python train.py --num_hidden_layers=10 --n_experts=80 --experts_per_token=4 --d_shared_expert=0 --head_dim=64 --norm="rmsnorm" --norm_place="pre" --qk_norm=false --init_std_down=0.0 --optimizer="adamw" --learning_rate=0.000979 --decay_shape="sqrt" --doc_mask=true
Below are experts of layer 4 (counted from 0) of a mixture-of-experts language model. Rows are named router (the router's row for the expert), up (a neuron's input weights, with its number), down (a neuron's output weights, with its number) and show model dimensions 256-511. Each number is 128 + 24 x the weight over its row's rms, rounded and kept within 0 to 255. Numbers have three digits each.
After each expert's rows: a language model's description of what the expert responds to; "gets" lists some tokens that make up at least twice as much of what it gets as of all text. This comes from a sample of Wikipedia text that the model never trained on. Tokens count by the router's weight.

# expert 14
router:117160124134138084129115135172134074152149104135147146126082119159085102113119131135174109147127171112101156130142103126165124161115164078099130168146098139143115124146149164132157125151146112119118124115125158138120153106103136156121127118150149098132107083173170117155155109163151102151160120094119097142179119096066100148171160132109106145114158141170152067152109138136100154151101128110105102141107099182093124140145106077148121170125111129148122127101129177106086144140094127151138103146135108119148065116124110112166114115120182133123120141129150142176130154128136110139131100151116144129112149109112151110108153127094093127114139143144164109144093095142161131162111127142138119154122120141094145136134165112110128136151144148091122099132117171103108086144119114
up3:117126098123139110127136112165151158139116106152119114098101132128142098083117149145105115142077114108125197155094115104156152108119131117089112136130130162137142111155148162130163135099154098150149145114117106139148164141100174128112089150138144142123142130148143118151076172137140131156141135187116160130113107143172112142125117123118114127106119141140141132114145120161126113131125137098152110113095138105119109140155134120143163181125108129128127089095081208129092136111080142133177137127188133139094122154156130097149154133149115125145089172104116148120061159148142124142143050110164116090125102094121143131110164131129124143138156115140105162103085142149144141098161093120108155123099133131112150146139178064127129127129128109102141157161149122130082095161166099
down3:138139126088127096142111149150127151144122158095164127136117141099121155147091148140135121124116091121076118161125129160129110115147113163118150099157182146116164127125130130131126142172108165143128107142087136089133129142141116144130125174083131138106140157117112154086103108099132140122136111126118100151079131144123121120144118150076129141158109095112151116147138091118186135145110131113164172144105171160118185151140106104107155093158130142119127145111115135127138113120103150124116071160139117103157135140119111131140127148148129192134169139131155135137124143112142089098123133127119121152149150106100108149148159174117134156108123153136116102092090176128132116101107056171164077139097135104097104132119143131135122130120157133129122152109161130125143139163123138
It responds to: Relative words after prepositions (of whom, for which, where) and words in institution or degree names like University of, Arts, Science, Nations.
gets: " the", " which", " this", " in", " where", " United"

# expert 11
router:142145110205120090121121090108134107113125130176134138123124108125120115132113113147120116169129127173122158121133081094146114120106178128129144137172116123127113157162169131150148128127112123096085146115118112148101114146098144148125145097125178100130137104145179117115151109134128122166136101121115114109173102105102122161162164121096122158126087128118141125156137113147134152118087131126126124139117135148143160114184167126155133154134137155098101094129127124158107176080117142129151127150152127099165068137134158095139157073147168124128122145105153132119109111113109120084124099159105181143094171135137142094120145138108087137131139157137151115127108120128134142136098140150159116131131104093134167086155167145089095148163113154132118098155134150157113146166100116
up0:150145131124102074075167126110117087142153131110151138108093107114114102153158104134143096115111145066155153110135087134123139112068120149150133130135144169140107153133088151142144144099140108135099108138128109126140139103115114147176125111150191102157140155097157101139118100132092131149121133135123135072147131130158142097134115134102132152144146118155134133107150107132164135154110146128137159112140117135093131116116167136138101145105126108150106151099130161075156147167120123124156127141146128137118127150119174113107127121089092149123135120127086147115119119100109133176094130120141101136178161136154125132130130123085112095150104128133094121135084147154136144126141124153126110176124096161130121169159123121085087114129162132097150148126129137090074115136113124
down0:184152119145127114146132148136122128138102158159095151101115141120098121143148121090142146134188138099147141126121134121169111136170125180142149113189095124145128121152152139084169143135120171106112118113140121103130121110160137145145140152156110164149092136139106138147119112131156145099138143130120067108185098114092128135114099173099149123124136110129146155145121136069145130131200117177137110150100125100120129113119124136120093129091117129116127086142137112133117131121127140145102129159144124150130119158081125125121096112170092114121107135129093152116092102143104134085084111125082090116129141123102122152101129186123129121128149125126121055128128137161156121129156135166105088146130140138111131117133131141078116168142158093073127127163137186127151120134132111
It responds to: Word pieces inside proper names and titles, often after St, Re, De (Re-gg-ie, Pe-pp-in), plus titles like General, Reverend, Secretary.
gets: "er", "d", "y", "t", "e", " of"

# expert 30
router:117110135146128103116113144141118107137148075175135118129117101131118107136138154131177153142124123159119168124140107125137123137106143096109170135139118146148127152153144162092153114131090124070109106121116133136136110142095149164139165088128115129137116109122196129132125132156132128154155100089105112144180127100112130137175156132103110154138103141100160079183119128161127105182125154150121115140149144141102183130162139078142119143168118155098135129124127129166110186109128123113147126160129119120158121125147172168162126109132116118121095110137122147164096101138120101104109119144105139123093168158175119106119138138134127132114144142181151115139102128130138125168136168140145088152128132115105175110128152106096109119132131178128138131135118151145113127166127100
up0:132127166143130131098109142144158121114129136119132163129117150149148113132127122174085121156209119124118127152136089107111113124095151148130085115099130128113118164127094124140127148101155152076137134127090144134181091147092127125093173072076143158108157100107136107090105082114142134136159118132145104124109119089199085106183123143138132126151173122161106132139150100101144190140138148150088135156126102120133132158114110145136109185106154136151131078109138127102163176119157134155080124194154167116146146113141160108125112145145132111115118143136116107152089138121109124140097124115117133116111145098133114136119122129109082102094129108127152164134133138111159122084132127147145075145105151093098119134144114183110154135139124146141119170181142150119090167120120146
down0:125080127122117162090139116116077107142134125075159127088127121123161138154140129189168114128106131124114138123142119116166141107139117101122105103149115119119169105161130154123142121170113158097115156101124143086123172176119143137125105123108123149121104124143110099141088105146164144149131116120113164157134169136144101134112122132137129176088173114109171098097087073139148125112128137147136163136140128129162094081132136121137121114161138129101185158122129135105135145097131135120128116113131129117174142113077103132100127105076144130114143125144108153115109120130091097143081113158088114166134100105149136140068083098126138130117145135144179122122114131121126134104148115141187119101148129096120144125122115132152102151155158154114113137085093088147126082117110127
It responds to: Middle and final pieces of personal and place names, such as the o in Benoît, the er in Murerplan, Galaxy, Hannah.
gets: "o", "er", "i", "s", "e", "ic"

# expert 63
router:141142083145098119089124083140098124147148132164143108079147146144123126112086160111115123149094155127134123084119088097132125146131138129136169159148133146157096135129138151098162130136150099108121045144107113125138117141130160150163161110107151147138138111128159109118147101143108081117153095058114114132162142101138129151129118129126073114094114136107156123126117113153132176138121127152153099154085092172144130125134137151152149151147157140143140110109129194115129145121128150095097113127136104135137132115154162139143128105149141104165097121143175118142123112122132094129113079162133127142147150137124118123141130110131086144118142127121159111156089093124138134155081158132108113181086099088126148070130176108122114125120109102125130109135102139126112131137089106
up0:108103082115169132134114120170162139116116111110151143106152133149157120125114117099113098157134136141130105102152136142137121134099093113085147132126141131129155159106105124129167096185082157121142066108119133145095152124083150113139092103077144152123094118141105110115074091096097126140142117141070155104141114132128082162110122104128109163129121166103155127143152136160161116130107113171078109140056125125126139093123130094111130116135130095102157114110145148098130132096085096092110150135133137115139095113149089171117132087160114140138152149166138164154147135180120105133128143151164131085173089146140120108137136144131131137158093166136086149072146134126129138126102132115149178160116161092145115141126142118120098104142134153129084102090145138149113074134108123
down0:109117116165102128114090122161135121103105119108117103120185136141148102101141112148137113149095169154115153160093087135106152107139126142154111133107155169167127075119086121144156143096145119094091128139110093114122096114101150112102133113124135115118120114132147134120069137123127157120142141121172160148119171136178129122128149120111080133138123131112081093138113110153107113135140145136118152093106083133171137118185108142142113164169050123156144149160097125111117121143134132115107153114106134093137196123149136083131145182159147142109096127116129145122133164163136134097164109122141139119194201135179099138162157101144123114155125127114148111121134069099127134109128133127119126091134129158090111127170101121153164139147124055148109113106112153098133134155155166
It responds to: Thai characters and byte fragments in place tables, plus mid-word pieces like bl in published, al in quality, and units like lb.
gets: " |", " the", "mo", " mi", "S", " million"

# expert 62
router:109155128131125114116147112146128111132182095097129138103121102134115134117131139143126104124073126125121130097138115122095135165121161124115143133152085164151129114118114164107140124169081128108100130162142135151139119125126157144160150066129152107157118125156194114153146110149146133161162097105130111132144137111138106143133139127093123164076122141151161097141106145136139168126131146161105099137096115128090174125136136113135163125184133145123109084145129114139111169122121146099145117136135131091142125112161152138149141119120142127127123122124146152113116077126103133136114058130104144133134146118153125086107138121133100118124150143161142137157111137139164134157119128143124122175123126112112145149127176104162107126159131167121170118141108137100108087158147138
up0:113129115115110074106158130106106108119099127139143118113124126157134137136137174113123141164098106144100145089188105115083146082108132132129145152143077152122150146127131132103131148121105103166131124153164121145105095097094130156106155148107168130154101127099136112118109105121140119135153125097068119178145120171175123091176117141091117113119107095099130118129134130140129114126131098120167093109102156160129119126172156104130099123127118106117140121161125102116110162110111142119103154121141088137154134109144137130185152158139143116101105090151147130119110141116150140089084129095145116129107138105170145118116126165110104133167137111145111128096116123130125137120112158169097092115135137153142106127146129075142123136137135176164140120080128149098116083103111136
down0:110153108100139137125136156120157118126161154109109108152163123097141115114107143147159093144094146176123107132103120078150178087121124158115079137172120090144112111158142120144121118112131127151174166119141127143158133155153108169117116132083157174046150152114129111155165153124169134137167149141140130162171132120150163099147138076136123113108143113135138138095149112125136113130136171170180096115135123105105162124132075155128117147166165135125087121155105132130108161125159122115102156108148109101133121102151136119097122122112142107127107106094128146093177143127122147116143119085115141116131129112101113146101132127131115121157131091129102155134117107132125084074132139142103105103121179154142130151105109071108117106143136121090102138104146149137138119127143081
It responds to: Participles, nouns and articles right after was/is/were in biographies: was named, elected, born, died, beheaded, part of, a member.
gets: " a", "ed", " part", " the", " an", " not"

# expert 48
router:123152099131126131127140128143116107138117121131133129108117132140136095130091136125122133131119122132100171109126107115158122152084151118101178163166135163140134164140141138138129116181122098126139124157118115138161140119124143140134144098114146130126113143146187121129157146121165080160147081121128113103147140091125090187172175096097106137117136126158163120143095117146136119139123150123124102163069130133125166130180129134104154111159155140136104068056156160114124138098075140074131121128151097099155092118106136173145128104128172129149117170109123162153143086113111120107098099132119179131117158141141158107091136123101075160118155135188159132143106094145168149162124154136102125143129117116090149116142162103134135131167122126115135102151128132101096079152114094
up0:116146165150139159119153109135116144107160122104118121139197137143149163126121134163124115129089125128094111123115128134110097098167165129104152124129123119096112124109153109131148101113111087143103135192099118079156131133130178125147106098082119105174136136125086110136147128135149161143138093109135142166156108122115131177170140180158141151141163136096117127128119158132104168093134125137171143130105140128113161169152128146148158141134152131124127129103076092116099126166094173143137122151108126110143169096178142140160120124104155100125095146113120138114119112075154106147099127130086110099108166148107144106151130146165087142142106178136130167112097109125140117111130131171163128099152127115113123110098138133144155083157152144140168139094144125102121138176090118
down0:105220114166129167113093089111124158128143184119099139136131165159123148154138141079108149121153131159143112157137142171084106121103146113118111113143129116118164156144126124151126100122150160154161105176126093088126122112127110139121129143174127152091127098134112142138138130163096123121111141157157140138131143099093156134126215103097125134170130059102127134094117133121134126151131142090104140084174109132114098144130105072127126143144135104153133161150128106131136141117119113102117139140114114137134147127134114093145123072096091120099151155111118103146153117152103110157131133101089149152093147086103141082109127107104153126134122108132181110088140138143123112117167140129158142125128170132181096152110173127117125160138139084127118115099178115129119070114090129
It responds to: Ordinal, superlative and evaluative adjectives after the or a, such as first, largest, oldest, original, and the old in third-oldest.
gets: " first", " new", "ed", " most", " Preced", "th"

# expert 47
router:103140081150124112118131109130108094156149088149173114087091116118106072113103127136159126148072131145097111100111110080159142144122150137141135163158105140126112121146132158135131129119096125137130126119111144131145141169099136137127112112106135083116110107129210107152152117156132118136149111113118139116154111091108112135137138122124117151097138152133157086140120114147152164134159126158088101162118069147061156110198178120106156149123126126112098097140142143130105156118129128120135123148143123107138124106153135154117160123146128175134104166124170163130121098104114111106101107159132145126140138112140118074115142174125126164082122089165164105105128125115132131146113156116096121150090096115122184107135151112115109170148135146122142129133151162122128111153137163
up3:111095150145115137090135099098116101121107145147153116126137084127118113142107100125144106102137088125096144137109100117122092110124093086136137146164121176141114154164156119146138092127104125106067125142110146086128136156123157124139138121145126134137104126130134086125125103145080157131120116117134126142129126112135133186141144163131116134133107166108106143098104128128086164138152147104151122152121123152128072176109119115154119110169123111091145093070133152139093133140127156132181139186152133178131159123105152151099099126094154124134110134091161180161108116139104107129136116126131189194119141129140097085140104186133131127127168155171119106127134108125136169138109119164116118125129158122136159111165117141108098097148104117138108116111107185128183156107134107
down3:184168112136153164135119143132147144103141146131135103142136119168123134145135093148139140134132186178156115151103128117147115129102114110158120137084179146102133144162130108114148148136143122143138119153119133169138154135128146137132123144096102098132119155107139143119113135073122128150144133155127110103122090121102147098212134119127135096155160107130119136132072150073157107094148098151120096135100120102121101140139125165105101125100139162131139133150137131173091120120143122098114075128148132148144182093156133142147143169113142164142110143118142081148163123153128113147145162103144102155134115129138116125154124147160144097150129137123121154138131087175173125124106073142171098109130125130126116130148177118133138141131129112105105160053145096116100107117126128
It responds to: Adverbs, connectives and verb endings in running prose, such as however, hence, particularly, later, often, and -ed/-ing suffixes.
gets: " also", "ed", "ing", " which", " later", " only"

# expert 2
router:085145103119144130094143129150103100128146120154148110099105125146148132075133125114171105149096158132143119115129111138141122162114121123139127167142105142129091122141129156102136127134119130119128147137161151134123155126108144142137161073096134125158090082156176087151152118164142119139169149108105094097171083070108114139120131157109119150095136131155190097158099128150126150174140141122131125159104135131085157081147136135174173182124116156125085114117098138160105159115118135103147139131138096097143121126165173121136107118167129117141128126103144143106121126078097127173119122157165140157088137112139156108129160164089128155083137135125115118129124127091157142140120163154107137171115108102073148114134151105112112167172121137123159119178115118141122133135123125
up3:071114095094099137130136116143136077144164101104175156157152103145112152124085157137154141107083146108127101121161156103109152151115099124137140161119132147136150134126103148112126104131141092152169120140144149117134121107163153140128146067132130130143100136154182103109121124110111164126117122117126113108154126096161079127127101134112125149095110174107154145129121120096095156117128169141126161130121110146103158113100146119165083116168133122142086141138172140107138181144109105140181147115156130123114131146132153139092092130137131132106140138125145110113129105115174090136110097110157086147156123105115127130162150120176136101105137122181151164138155131121094125138153132108126152134135117094075109148150103125100137146123127156113166162126133164099116120144132102
down3:144152137138109080130102117132082150130176148126123153106136190129112089129139120134116120112148126127111124119102109138178142114122119124111114155152154117140131195151165151131120114193123127101086121083107156115102136108095145171111142110145114129185151120111116116186176125124137106103112078142141084100163144121110097112126158121171151116135171123102100106128106095150127142140079119121148143126137176120164111166099083136120145094134104151131138157140156113145116124101143183144120179141138142145130149122134136144150144148154121110129129126133154125166090108099146129091130162124085098102090114160171105145091122177131127146142132168156137145117135140159135107116096089127121130102127112149100134122133113126206078128108142114133122102146138102109139129113088168
It responds to: Subject pronouns, relative who/whose and their finite verbs in narrative prose, such as he, they, who, was, had, contains.
gets: " that", " was", " he", " it", " who", " had"

# expert 16
router:122112116145118088133096127118142104143150096131145128118123120145145125127099161143209147169113148106106120088148103118123117129121134095113176127112142144131116152140079154131149133162108101133132123138151149120172126136132132172124133097140133143137116123138165131160163124124141099113141127130100099107152129124122120149120172077103103124121101152157172121146133088149145136147136183150098127148136146141069172129155131085122131138152124149113133126126110160163136177098110142155121084187089068129160115135114178143140151152144136131185078125118103133144128099132141138100097083135103121114125150127126120101100157153121140161118129164127152114147086110177153132175102138147115078124105120105098170098125153111108130145157122153133143126137115141135134099145143100
up0:084130105104106124122163125134096161143105119149135111103140125179108141117150123146134184134137151177163123064167098158137123125130128089147109118079147147107122195160112146132120152087136091180102119148182131111114134128138151145117155153102110119145145136139094103122144118168131060072139120129130130138117118128156131149134116071129098139120159146160124129097110085119157133163137128103164150138158139165098155110145151084076132095153141135119097131120119137118125136102121122096156173133117112117117140106113128166140116160103113129096103139107140145098092144144101114095137129176124082163132093103129110121149163152144133152092134106103178114101142078133103127126118143165106135119119126152100143142152126147154129107105072152147139104119118149151103151096136133
down0:153097106148153145104123148134137163132147122137162111102119117118083086160131144115155097138112128110102150091152145145173150127108118161153136078118138108138115125117136073101119162109141191139171152080116212162121103094132133137146123116159103076100102161133145119130120145180148178139131146127128113132127115091116139117090176085149136104119077143180115113110174135103073127145100129097100125086119133142129121140146135102154179150112151120143125148126140147142088156127109093106094104128138134102104108136147090125168181136119128149142167106166121175123117169131169105123091110114147105125154115143126110117185109150134127080170103183155130131148138109124114116092160148070144136138138119128131101101132139083117131132151068103126155114096127118155150126146161130
It responds to: Inner and final pieces of personal and place names, especially Spanish ones (Gutiér-re-z, Carolina), plus the space before day numbers.
gets: " ", "le", " to", "re", "e", "en"

# expert 4
router:087146072144103102104141031133125132194127111159154090101134124134119119090133157148152128152116160165133146085133133094157111108076150113115162155136130129141122158145141156130130115127100077116113105138104143142141147173112160121116138127116143100141109122169176103143134110168136119144137106087109071101187106121142107150120142124105089146087112141161155097137100121142151152116116140135120098162103096169154137115155152105115140126128129154103147099113176160141107156116126122071129116150147116091153114117130149141148145115162132152141092150102151191142129092124112097112090107144137138160095133132128133106110157170112111154099162138154131115119112101097134165150061158138086131160081120105092143099152148100124118160143100127111143109149123154122118124161107087
up3:127123120160150149107155185135157084148126162090155129122102123115149118155130187124110159141090109175102118153138151145103120136212099130117103093148141134118156116138146101092118090114103141094124136160091105137180118126151193127099133119124099146127111165169115110126151127123138139111102103126134179093137134146112147117112115085120090123115158111141152155123139177159087141141123135115087129137161146142094114153149143177138157119111133160108154114136158118114094137095100131111138130116092138134150115055109112142139143158135097132143082115135119107128151057106100147133081123143117160133106149154204139140074124146114114134111160113118143145149126087138129134116122106129145123112132134122093099126118123108141148138123135111139108142116124126099133080068109126
down3:124149142149123078169122118131095162129155149107110111162125156112142144130129117160144124114161104158105129135101138129132112114069123110155133123129098110132159112134094144127104103127151171126143097120119106143121122148152144122151126097125084133078133102154159142165136093161130096107119158128162126148105114120110160100185111163140136140122146119160125104150171126098118150148138137156124103104112114110117129122115145142169130120135125100151099193146120165163174127138117152140154144159101135147160123146149112119159159128105112115131153118129144144172121148149114096150134135145151100129127117115005134142125129109104128111142119113148139113096130120124152138148120170131121118134137156127108143133091169169129082131088123093119091130191141107085103143129125125
It responds to: Articles and possessive determiners opening a noun phrase, often after of, to, with or a verb, such as the, an, its.
gets: " the", " a", " The", " an", "The", " his"

# expert 25
router:114096091136109122103125142164109109158126072137155137129112134114110101145114142140167137157142145158109155093131084106147102129126132133128133152134115158150115126133130137098135104133131126091093144130128140160188129162086123115136122095101124096139121090146168148164145095151178138130128090142074119088176113096129113127140151118116133160111136178147135058147117113137127150128123119182137133170140103144095183100153140076105140132149158119121081104182115169141111141104149126104118090141109109116132092091109137153131142106150151140111136120093120124150115088110132111103131106163114167127123157114152122110110146153087147168101136140136159120137134075115153147141152160135139113141098117104090145082159144114092101125161110170112181134154122122144131118137140141
up0:119158100109109099156125122127133136156140150114135110123121129154136156140132180128156117098130147109143169156115154157184113108091088114101140113131151146109119164207102119125132114123142109097110105111119110157116128167088149145104156163134143119136179086140140109128089080145129117151109124110102171145129130118187141132139088157133123156104130130085159099121119155117102106115085121156108133106113131133122114151156166156159157158107100140112105167096150156144095184146114137137143131142113109093150071121158190139131114096093081098103111103129106147129096125116123138135106162150133111166105170116113122085147110112156140131115138151178127155111120137160105107157086137193144114100147140110108146100125124119089127137134156144155143137121090107145141156093127161
down0:136165139129095137110092150163154147111128149151165118121147134129172157073138127117124087103133098139137132177107126106166126121132121154107142186096109140124104138128092138142134102065134126134140065150105126143181090146093107126165142129106109146159110131101123089088098152121111195145158112158113151113161120148106103144130126135113115120144144113176096086137092145142133123151134107137149118162155138115174127107129143185092091156086154083137119149176077126158130090174135148129122158148124124106127117123112097182116086151146150108134077159150153105093131104138108139103133149171112154142127084124139154111189117083100117159082139109126128082101088157138113150133100078132129105085144134147163097143164132133130114159135133107149133141137122155140157131116144140
It responds to: The -ly and -ally adverb endings plus degree and contrast words like more, less, very, not, often, rather, However.
gets: "ly", "ally", " more", "e", " being", " not"

# expert 28
router:061129100173139090113105148139103113156131117128153107131062125132100117118073128137123117168139189161108184098115125091153108149115140111111158133127126167167139127149173145127154120133143088140138092118130116128144151119112137124129127112095130112115128106126160085130162116147151113126163096125113095115168126126128112124136169085109107144094121127154154089141122114128201141132114151147105079157125113177119132110165137084102146155141141120129133117102141182154099122091084097104125115126125121081138095130161169132152141141152161174137126170059127136169138109116151080126118110137113118157107145103142143126109130176124105150108144151155150102080108090131146160120122165154109140144086118122091110092130173095095118138156132160094126104124159123117118122142109108
up3:133138140120123120144104168144127147104136150097137124097150145138103125146157146092141121120130205134101150097148129115095147166101123136083179156155142134168138169132131135122178113148115122146121091141122123126114140147141093156140132093113150136128120114153158108168151167114132153107120120087117135144116128137145093110157125150115168145133087153126152152143114106159115172169116140153128088110130096147146157122093142116145160122181117144119110121112157131144111134123132137110156130145120130115162104129155122107136174134190144111129111072109100160104161120085098149103152119158081152150151122118118113114074156118153102124134137170114175116143116093119157104122127122150109120120150123091104112118116170104126097094137123112088150108143118101120148106144119136
down3:181143118118122145132100129129126144125174142116136113123143138136125121144092151122139142123178167117129127138123085159093124151111102122148154112101148135087120142144128126126122147112156125131106181175132124105154162129147137075124104128107141125104149108131102139167165079142159106122131129121156129111159124123131160112149122123127148138153131074108128130088118103100142171125115162157111157070124130127123102136098168139138122090157093097101114156154154128142135146125159108122154100126102133125115098107149156143136125117100097101103149102079121125087126129106120120106140124154078131126123074131115132129121181153135151135176127126104156100132122084116145115120142129135137150121152130090117122138152147131129140133095126153135106155134109105122101162155121137
It responds to: The of after series, number or one, and quantifying determiners such as many, some, various, several, other, own.
gets: " of", " the", " his", " a", " one", " other"

# expert 13
router:114128085131125077106090113152137103143175129139168120106103130180129072092128120162137104167119147134111152116107120133149141122074122120119115146125132139122132127143116131124140105160114091124131112163128139140095138139098101123125157066136146101121097138135132138150160126142173122153164088121112109111170103108122092155160163113099119128143116107140157096158094131114165151160116188150108096154142094171106147132149147122104126140154164131085100121122117158177111176100090142098161119122146127109163117147133165136147131141139162164135127165082143151147137106148109120119100096117114119134113157091152182096124165158145131119127126162136148124127109096129148142139136122139122123161125116138136140133131118087123119172148133141119123134155111142117122107162122091
up0:073149130162146122132097158134091096155128074108127126084074141141116106149149124116131111142145139116145107128093121119151109119130134143126153128172102104154137125139123117113127161146152127091142133102107172105139119120091126154138138139127156084145130154176107171126087149125172116128116125126126111097147141127085174121146123153170095140129162131111182133129168132158107119119142099115137155165131085156117132091157108139142117129109078138132103125136126126083114104116161179111116159157139147109164152101123166167114110156160114119126131110178134120196075112142094123103115113110136138124100121109119092174153106120114104084178183152138147147139126137134137113131116127133124127123165100113143145120123134176139137146104129141104114109081140165093147153146157146
down0:127174136128117106170161142168104132097126098145110073134095153071124138153165131128181133169144143135164156109113140126168124115105139123122158136102125137134159156136136157114129152161113079108121099099128127105118116121128161142100149113159169109103126111108125134137132093110159160131150168096073117168156133160069142102081080133172129165098110164103135140116172116131095162141151091170108153111142130168170088108130157090071153132109148102141163115103131128134107103130104143159120148119124099135174113127143106115134122127162122121145144127137102144129110137120138152141115110130130137101147108124116149107153121158126154174164088117122097146120138124116150149127103118148167116191133147093109131130143142121105111126110138110108119139156117091063172124135144148
It responds to: Prepositions like of and from in biographies, especially after graduated, degree, chair, member, and section words like Early, Personal.
gets: " of", " from", " the", " at", "n", "al"

# expert 58
router:127093120118127108107128119131120123129144118110136106101114144149087148135108117121160125128120180134102169101117086138177126119130128135129147140115105160150109153122131133090184082143099108118125123119141118156149120134126145175156136124135154127142120150131163111145132114111144073145129114088125113141163153100140106155124155087114096146132115143152156082122129103138160126117120166143100109134114147140114198154123157067128118162168122123070120155125140159151100145116120119123147090142138103055160131121087186110141148142158139155174138153108153146132108118120116127139131086113111111165141129097124146133127135133099156160146124143174153111181115096125158160126126112155117089156110125074116138078125176106096118118142097127082159111137071150072123074104117108
up0:109119116142131095131091165128116107142129116101169121108058087083158133139125127106119114130142134103105099131106136132149134103102149094097132153132146113111114117118116158051116095118098084167132098096144129155066135134142109132152130086120093157141141140166132147124130141098135154093168122130178119076115099083069162072113157173083116102122128174082136116135083120140079182133118163106089128119107147140162138136101149131121101113175130121080139149130134122136132109111107144094084143106196149104097114147137109148109159103130113158149146104121123102155149119143139136134096110147108157108137147146111116121127104107122125141101122138138096140089110096092151137122129134122170134148117172110111127082145121123153116101090146127135127144162118155115077085150151124
down0:160155125112133119128149127152158124145151165127124104099141116113145148125104094168145089125129090125160116118112112102106175118100107142120088137127132148118167149157086140142117145117108101148134131106111142143135101123143118138124105116116131114149149123116128087136163142122124117133113091106118168163105138082100117119131156124154127136097076119121131132105141135161148144142115125101156158181133168102136150125110097139069152150127137099110074178144116116091119144147123137102145109145129088133102140158119173127092140161139131114076165169138111171136164124059118149137109139140128087131169157151146174167142113112127116139084139183096163065113145085124113127068110143124103116120130169121126140117103124108126110094099144136123134106108166152113130129137097119
It responds to: Middle and final pieces of given names and words (Maxim-il-ian, Sic-il-ian, Agios Dimitrio-s), plus names like Russell, Margaret.
gets: "y", "s", "e", "ry", "a", "ia"

# expert 27
router:115100091113120141121156130134128124132120082105166077130118146151115116135117170181106126132087142110161158112142092091136115163115137103114119126203097138151128145134136109102132110122116109112120105154150127132177153157137124147132156121137131124130149115149188117149151073173141119166168120111124136141149129103105106140182124086075117150131099137172121104158118136138121137113095144177136100138125138126070158138162142136088134168155129142127139078153157163119120167141096132132116125137142126137113122132151130136150146104139149134157091116130138167138074129081130131135117123083109138148111121117151152116123136129106133158117163138115157120144095114116151154160127153150106118170114133121091152083112166130126120138133083136122182104136104134132135100132126109
up0:127154123106137119080127122155090129108138128115147129089072092108130121100122114129145092101160161161114127132129131136136147127139115128122140122158101103129112152089098138142136094126132131155129100153103096079131136135129148107153137130095150119162126171121132086108055176166147111144122151148079144132131094118147154106117152142156118126150129096136144121138115111107149121189103135104079154121160101104150097135088111140152072103119069106117162152099127137174089148133126113109143116089124097113112145136136149147143115106165188133087107134098165140147141091201109116135119142142133106126109084154101093119106143130155127176134117095150139117158109121143107165145109128132159135110099141114109116139144133085125114127149158109146125173147156132159114115106180150
down0:147096152190120129114104131120111075101114113151152116143134123127113109111172116122147134130115117115162141142142138129143139076107146143090118167094113159126128143092152156144126126116113121138181131112151134123129097104102121099143155146114113153149144114125163121145121148085126142120117136148097099125138145157108132158178161117122127096140117125158142114131124168140155159157108112180117149161111148078147108143150137114036114128108179133112124128134162102167137121125132106086149149173138111111156094154159131145110142128145126116119120138099136156111086106166127119076106135109088167113177135145149098155127160148117117141120133077120141095078120133123128142136107098126168144137107129156158144150138115123101116108150089095146116139143164141107076111124141147
It responds to: Pipes, semicolons, decimal points and symbols between numbers in stats tables and coordinates, such as | in score rows, ′, °, €, +.
gets: " |", ":", "°", ".", "′", "″"

# expert 49
router:090106094143143068113120110115108121133158124180154134106075105141114127078119143123163115166144182138122147118084106093147123147120123124141121134149113125138112126147138165110167091120094138139110077132173120156126163137086123141123149073099155140087130111134207098150186110153107119139146140135130094131152093080116142142133145101124100126102139135155160112124099128142192158141128147124097115156142096155084134099143163119139126133171147135122091117136113146171123142123097151098165106142134127102117118140183148122159179116141132139143130152088152127110102134149126097096153088140094119171134134107135149097090149204107138156106153135181142101114124121111151131131106160137128097153124128085122133102138140087121148163136133156081141142124121134135123111135171127
up3:101174153146122181117093118133173102099116144131088173159099068123124162122108133146182137119140132122120117096114113105111131122147131089098106141142121147159133141152122173144144138107161113155116121127111112137106134088125132168111121138157139111110113099123146131085150167145126090137110126101117117116136124149116121144135134146104150089164098147152133100182114110092094160136121126113120140123119127147180123125132163112080121149137116134127107090145127145164109157084117103113165103150147085128146109116142109126199139106136142134106157154164070137141110154113101136106095094147145169160087157097111128140159159116133162162131106125120132091142109073103144158154110101120100130144134142150163134113114129098102116120146165189117155104105107101122075157140149118
down3:126177126145134110110158125115145148162129117158166120151136168120122129119147137101120100143163136127118099104100110117159144109085116092168131116139171118160116124153119163129109188158137147082158103122121075108114127127138156151138129144081165051165120090112088184139144117124147131168165133094120134142146117130141149149120120113143107157161135101114085106109159146103105101083159116076117164119170158094156116155125103060148113098122133136141137127117130114104099163158137111128134081135123092202109139153180107144120116115130109126132107138132102142122114108121152124119098113162112114150137116128110130090191172129135152101120126132125158135165144138111135129086114053180103174149105133096104151143095141108103131175132140133113117094122150164109128126140123137
It responds to: Verbs and linkers in biographies and plots after he, had, to, such as began, became, with, then, having, try.
gets: " with", "ed", " had", "ing", " became", " of"